From a checkpoint of a small mixture-of-experts model trained on Wikipedia.
Size: width 128, vocabulary 4096, 33.8M parameters.
Experts: 2 picks a token, a softmax router.
Below are experts of layer 4 (counted from 0) of a mixture-of-experts language model. Rows are named router (the router's row for the expert), gate (a neuron's input weights, with its number), up (a neuron's input weights, with its number) and show model dimensions 0-127. Each number is 500 + 40 x the weight over its row's rms, rounded and kept within 0 to 999. Numbers have three digits each.
After each expert's rows: a language model's description of what the expert responds to. This comes from a sample of Wikipedia text that the model never trained on.

# expert 8
router:444494452520473550558519422478480566480487446446510549446466501449455465527583457528524562510522525491508561550508433507529473569500440460561438466487494463537536433525471487555554546485488508501497462454520472475540538584521518496421479569460508456483476492458519549565503536462473498507467464549458518543494462512460518559580476500417539487479528487502511532469530546525423547468438
gate0:485534536475437480511480445494496480461524476499508528433518512523568422478594516559508525518500595433522539524437471426479534527524451521510493498481543456472477565472438454500547459466430537503464523475553533464436479519528468531462445404480535512477530443527511508477488456506571509523502470453485473530501505517525470518499576471552421427462547524563471450403500468456534471472485
up0:546515590526499502581475533504532524497457472509578542488509535592542511453527482471537501527533527459525577444459526464476520525496485475468509525488450507507475462448415441463459429423476511457480521502508516470461509489523526514525469489453568513500495521527425439422509394553536417465485438479439479555509534497505497537502579424506508525528494499530492449512487578466567489483532
It responds to: Possessives his, her, their, His, and word starts al, Al, El, et, as in alone, allegedly, al-, et al.

# expert 36
router:492551516571412506536561407502529536502460467410532499485481545496410481513552494532514495513542510470514540532505443516496457518424455475510524469456524448573535505489489521561513488491520518439511482466504490495516481501537509507469552561446490474482465452507551495515508502543515482554446464525444566517550432611456475613554471490468485540483536461561539557479537546464475561465487
gate0:459402553478459551529502547512519493552577495519475495516504527522511513474481498406482592522454485486522508497416488528532504497527481444512500536478471520510562525456436477592512474522484492534549553424471462430529546519529528514550502556496444511425411454506475506562438522450506518453474476520509491427428546492524474484430476460507460477432476496448506567479547560552507471500484
up0:501532527510513455538490464462499547470481493527495569497489481430470495535497546526537393516497505464416525506607518463427510500519503547509449546507450517484492495443452491447471555519520523471489479506464553560471488528479470464499478477480536515519559477459533558444582498571523436593519572533470477589504396503467461504551558503464535531525502497465456490541521409485482536469467
It responds to: Second and later digits inside numbers, strongest in geographic coordinates (37°33′), also decimals in tables and dates.

# expert 62
router:494547493524484423514546510443520533457494474479481548483468529466471450515527482544519534573545521497529504468545477555547524552455437444533459486476538475520565471475475504532472479523492518466456457490489458524502509523495528486477537545507527449453523464441501515538576542506431468544469480525479558555526467537402501560582398548451485538427528409511485601485525517454460535454443
gate0:487489570502550547437552456495559457517451512483447515497447567457520531514476564530480540565533486533469533519466522470536486469479505596538514440492518526505487525432473502446445475443499541477449503531540404452547553562446542539509448483521516522429467416483516460476498480555449463473563523532459473550555516555502517524556487456429473514499559560543479518486454537451464524506455
up0:540534516530431468557526575496484573532547484496506532506512454492503479476477480484551503421433524543514503524494478482453522442490498471529501520466528400497476507578511486524517574532453457469550498458446536516503468425528418553476502515467515526546523558474504534439446501523548543513424507490570461454492508497492465472466547609539472478578437439411466536492507539508528488451543
It responds to: Decimal points, en dashes, minus and plus signs, commas, and spaces between digits in score and statistics tables, like 6–1, 48.2, −17.

# expert 52
router:525513493513457458518559516474522538482522420509526573525473518460442474533504452496539518497493496485554532521532455530509524547402455501521490455488511452529517491495500505564530495464535504490481455409506537473529546505477484582415604568484510457455549482476515523505513563499521516529454425515423529555565440534462527521523489531444522491513596476537527523486524599482510581439455
gate0:492528516507487437495509517501484535575419484512430530527526473423554515488466480445454522461487500516560501464514455493481512576463471549525505573561470438466492463458535489436465511487514573489447522502501479502597473569518492471559474571427492549500531505457390521522477457461445458539520562536495460468500421461437500477458495516531511467437570462500489517507556566486536527527487
up0:497486511570505498507611518405495528560472530455507483473546548454467484462460520471538458515502525586461517443455480425531556477467466463514530491479431485511467499470426463446473497492397434559471527462475452551454496432450498512495463537573511526443527515430509461446495498499462520454518508476455504566450470460555481527501529525407523492446460528468527471473523509477481533506444
It responds to: Word-internal pieces of names and words, often y, ar, ir, ur or umlaut letters after a capital, as in Hyde, Holy, Armenian, Harrison.

# expert 12
router:486520515555471532511570460403562519479443417476503529511449514452439469570526468562512546521530516493552528548560487530500505567491470483610502460453517425524531458456504494576512472536489537493504435449521445519507497584534490504450507506492534487456497487513443513484559500494472482510509416530505550578561427509492504537484471538495563500468568458526514528492580537485484551456496
gate0:490503505465431464530504500429425447498513418512483557460479533478525490552529490537456479520450454500539509532509537555478494498529483465544516479596440497444488572521508507467537507521527486385532456485515442417506437507545457471477506525494535477515502506558447497540480520517499536549530520523507492452466538497551523535496491448438548494523397503496464554538546594485388439462495
up0:503531458576454488495516562483542403480492489513515459480513475485462537432607506465455516457507495474486500439496573467523541491490524497530565463522443462572547519509521513514474534486555554480419462520451514452521507472477570433525543411552518466490539551533504537521491566476567555553516549470494501453521482515460501598563540442531501465568486523542558486498493482513471482520439
It responds to: Inner syllables of Slavic, Georgian and South Asian names, e.g. Saakashvili, Mukherjee, Raj, Bh, Kosovo, with j, kh, ov.

# expert 58
router:498499498559478523504515450466532537473480495444510539493479546484433412536555465555535546568514593461514578526579459528510510512431444455518480469467512420545538493507508566531519426514459540488497437483527472525535510506516526570491562500484534482436486499466504509540524556513494443562481393550478578521549459537461462545543487539465506495485528489584505520486559550503493550474507
gate0:473486474515457481478542468512513503502489503503479541550414442524444397499513481539458581600508524502469451486531490462488504454480482513563484477537509487487524493481518444523523431467475464554511484495469545521519472422533476448522543516487573505495428529468517459527552523417476580555492410482491490507504558508469472528476543444471508532376545516502445559571481482515505532501589
up0:577516507492548501552491502552462467489506452543519442564549506521469549493467562547563490464413540493525512541482518509479482480512517476426528514463435497522506486461504562545477550520499571461508549531556508525503553584497585534530527465441475495478508452480474501524490541508416490403513557511494484507483454384495504453517499478490490446469480452429563512462461445540421485555529
It responds to: Single digits completing years and dates, mostly the last digit in tables, births and career spans, as in 2013, 1969, 2017–2018.

# expert 7
router:512550457556455493531515406476522538466515468477498546504494545448404481530532473505498525516542519511559545473518464512534454515471491486511521486470549430499554439469495549535551490518520494500434506445540458503526480523537506500486581515447582477498503507473507540574542486494503454608447461507413588515528465514462480522499476551522497548455517488534531623460549538497446571472456
gate0:513478468549513451507607543517545487439490539572557472464467470374568533470532521485484619464469534549479557552485475467533533516506499488510536557477487462561517543489522485458534505494483527535506436561473496504502488539457476509452431441541607437470483481487502495516459525468472537490488499489510457504490533517497525447569491515481508518469514528546541501434405554471544492568508
up0:485588530453480538507444435482482517596555453415474564529528569550463471562455504564517406559530438487511488462494526548487496477514545448529483492486526541442482458497502537547459488498545499462515539441514479480467464493575489554501570533503403508498507527497537448509551519471528488515515453448478514478534499480463455579443504490482477492566494482471502558547581458485460528448529
It responds to: Spaces and first digits of years after month names or "in/from", in birth/death dates, e.g. October 29, 1913; in 2011.

# expert 31
router:444527525541492502549515439464528486514427472417503547557466556421442523538531488573546507483469505520575554520487502484512504597420438459548479447415524493508487476489528532557555477435517523462476438434569506544456486564537548491488497555536496465464514483486531545541568576494503492545467448488478531502479454534485466525538473543449536520493503469586494531499491500518453550484513
gate0:494460535470449459518528419493507486470534474549553547546451516521438521442502518502591477511594532539494511542494510453532434513557533540569463428504494511527490461492487515507509465450399536570524483508551498517598540470543569491535429503497458485528474461475470487491509439516506520558516530480449469538480548518494472530504461591447567512518542535551497424567518532495510450519453
up0:495495519573571562548515556499457535465581498507563556518480503538533449525473454582464541478465439514488557548456512427427457485499416541590490490436475468482551471520512479502519482520441458525442496535541472523480489453513467519516515542547518463529519532430484522473521517503505484464462529541523443533498454481523532481572495434491517549496456530541455491507413494495541623526523
It responds to: Stems of scholarly words before -ical/-ics/-ology: stat(ist)ical, histor, med, techn, econom, Olymp, Pol, ograph in bibliography.

# expert 55
router:478497445536407521542522485427574585475478446495529511498411546452492501559503491515491564507525494514543574482564475540545545518452449443563472445463490451509550480489503574557523494542527482497480429451514501499486486508536511474498573542496518476492440513474460538476508537503469448503487421532462521557540453508427478565523425486437580522495572503543515512492506550511468514440487
gate0:553479424483494499504490454441571526501496473485531449508453510514481458574483517466462508569474468468488464542511524571481524408490456522518456509476443532543448546532403501511460511520555447479503460468479459544441474511523466521450502531561477496534523578418517499545601450535466460518491487491466506419482459503509468504543483564527489477489468458502507423469543445605543495536546
up0:523607529515519464523497456572478487405498508551463523495495534470551447610527501482505432546414525426437499489417511536550547500539515506488544526536511427457524433462519504522443520504550522500465508502427555549467463466461471550465457485498472504486549456427492488506468453497512541579471507441477492521475469431524508443470532469502545534543508513457508524426447505464530488493514
It responds to: Endings inside German, Central/Eastern European and Latin names: us in Leverkusen, Amadeus; is, ius, ić, sen, ö in Schönbrunn.

# expert 30
router:435497497499518552501507501389500484526410441467445538485444504413426440557496515557577529515512540528543557465457488548509453554493454513513473474489490435531508482522525566584568549521530524463486458464476515474493505530476541525466525502476540441451475435420514533490546500488478516538477449531469561522548464517478448518501458505457513535474561464485494528447575504514442540441457
gate0:463481488549523542481549523471511482523498432473486556389483485530483510564507494412502484489481483548401417511490498541484414480520505517491536503448463482488543479544493529506578494520454453530509452461471543499564567542498522476444560587570566458511502504518511548467462532552556464527555598487481523587493437488483532502485496502512446479528561467553494496545504519537472559499526
up0:447464482507520538493507543508446518489517477510455481461511415482508497573552413477462478518497458528465496464513466545457428516548509511536502556437484412427527493540526585490486524507475560563552489417485526475557511532491552442503526563549525469554474535480526555477546527495508472475542558408456544539513501481488562574496504538545492498557566523492431491552500501530456564477551
It responds to: Inner pieces like ac, em, im, oc after a first consonant, as in Glacier, Cemetery, Sacred, animation, neoclassical.

# expert 48
router:477539496514476515522566450462522552461500417471492538456468510472455447532557458502561536600497532498510541506573447517512444558448509500503469454447497473490545469515512542582548462506547512481479459473468475558496448507494537470463581552512544522462471467413498499537563528532492422538508462542470514527622457520488483561518440537484494497486520467532546532442560525492473569481493
gate0:491454521546476568500525524438513499506506480470395523469479451528501488530566528462541520529464522484446559488539488534469453440552540560506477486545524481569561419461511509577549486446484449484506477506467500484539501557481432474377466517548546496486527487534476514496543493453521401511498468474567528506537491497482426517513473564458440527548504500493453536570504521416496526563527
up0:443453536509475529481480505471517512503510497464415512538467485451519459518552514476529519539440551464518495470504496501471419413465540573543510539538455492550552425412495502577531564429588432541463468472518480464522520558453474466445450516521572491504461507449512496437552456535531446463476500577525523514509513481481459421516466512491455567494489493452483533538507459453524535509565
It responds to: Hyphens joining compound words (student-edited, not-for-profit) and dashes starting list lines after line breaks, e.g. taxonomy lists.

# expert 11
router:496502477534486467476583505452542560500481469466509529488441568504486471546510477534530503556508581535546517544537422583521502530486462460562440483495493458523531513510433520540511457509535501498431451472478527526502496516508553519515540475472528442504492454466462535527509519532464470545452477525401547531558509534442528550605430551449437507475553470507580583454534511448488524472448
gate0:484459458530407387518491499461458537450469449561461566442449504479514545504452529497519471550463548445607517537544508510506459511558529443513518496561498480498458489526452409447506520561490490517478422473512444499532534489492536527526454430435471501471461539472482470532514529490547516540476510500502520522442480559525511443497496458470476554504399569504484569519525545466511453523479
up0:486548558488559536446548555513504479546498575489436502503437503517462501562509493501432492417550420539463496501535495534421425540516419549561515556465494549493539550549424544504492533499488498531478520582489528521505434445487472519520510548454524477491469421467549530507485556459470480507464528477552540491534513518384464470493506458521480437518537445546465515523524497489448525547494
It responds to: Word-initial W or w, as in Winter, Watch, Taekwondo, plus W/D/L/GF headers and semicolon-separated results in football standings tables.

# expert 22
router:486553475515484541533523485424560515445490497492448524524464528456478445556556493476533570567499558506612599533507444527503478555491457462504477448495509525502503466528500513542503506504469570492481461446521475533485503539549597539477530592497534504434506511498507557542577541504478501508445494566453522529526471506434471523570458566462499490484517488535496533438586547497437501460473
gate0:508495514562535525450516499511452583492489520474531437517544546516470490505564432465608520479517516451500428521438426502512481451487506533494512560485505518582483488506509504462460473551500470468577450571588534466520447531490495503509541552520505497453468532523479441551460426458484480429492449489447504494504568489562479571453504538545523529488415553529512552497530535527516419530467
up0:499474523400485527408518530515457540490505451468487473532533505476527531483575532516586487504469581488456476533452529485407474484499519503416492557482486514536546457452528458455481513479416445436439452534549531480449494431453535504514536525571507474441504486525531459493519411478559510488467454502439566548497528508491491563542437511493512559523478489469463552538553559481488503479511
It responds to: Sentence-ending periods and the pronouns or relative words that open the next clause, such as He, they, there, who, which.

# expert 27
router:485521464552449481575545464453531536449501493442501539494463537449466438532554480583517532530505543531530529495546433531539479549480476440546511453494521455547515491508484539541500446509494538495468485459529482542524507574515496529478544556501573417455462481439511534551520567535425466531447429539485549531542457526461488551584422535485546505473540452563512519453538520526484552471456
gate0:436534452532458443535475404508502491474484510478547504456512466508500504423508474566489519516486505473441528506573444561530544588502477498499427507512525455493553492549434550483530519519465526478530512568537534558471472526520485548527516512550464536495510448463448495449482463468471527571413494425483530473505468474562456496522423550541548508485529512611430471556548547509485518556503
up0:507597507424434486474536490579514545502532529458557495456523472522462558437525512501504492504542455429459473530487498439538508525542487453540508451556568526497477518542407537552500602485512526552430528532526542525465539489489538558509512496547507492516515473530590464470526475519544488497494494484555503502451421522468489511502540525475577546572561454540446480504543487473560527479571
It responds to: Possessive 's after names and pronouns like his, their, its, the, often before nouns like father, wife, own, first.

# expert 5
router:474528447522510476550541478457549547523485491453541529472455566471453451526501444550518553511492562496556524539506441578528486515458481493534496464439545432545527412543544499549514405473520538489461447447491427570529480552497549500507536497460510443481520460472503569528490530477465450566462468524462568511516460530438485544544470523492523494475550450551509523424555539508476574475478
gate0:540480504410497447537505494503544492552467549519466478563444502544530530469570390405486521449461477592463535433492463521464507447456521505467517451504504501525522524542460454494567484523517524450502501480495487518521529570499508507566523466502496487467478519523509518483533547530542557536473533472484499521504516503538511585505475602581529491496616492497522542518488593562508515576472
up0:478459482451477541523480516405511536567515567564449543440463508549553507494596424430493615486575489576403518417506576484458486455484552480445480487462500486512552453539453460487535518512527523463484487477538466491479525518476471494528506518469454502447519498515532525456503485486568496582478522448478515461473549516499492524505461557558544481478550525467504504537522461536458544517502
It responds to: Word-initial capital or lowercase letters T, D, B, E, t, d starting names, titles and words, such as Today, Testament, Draws; also digits inside years.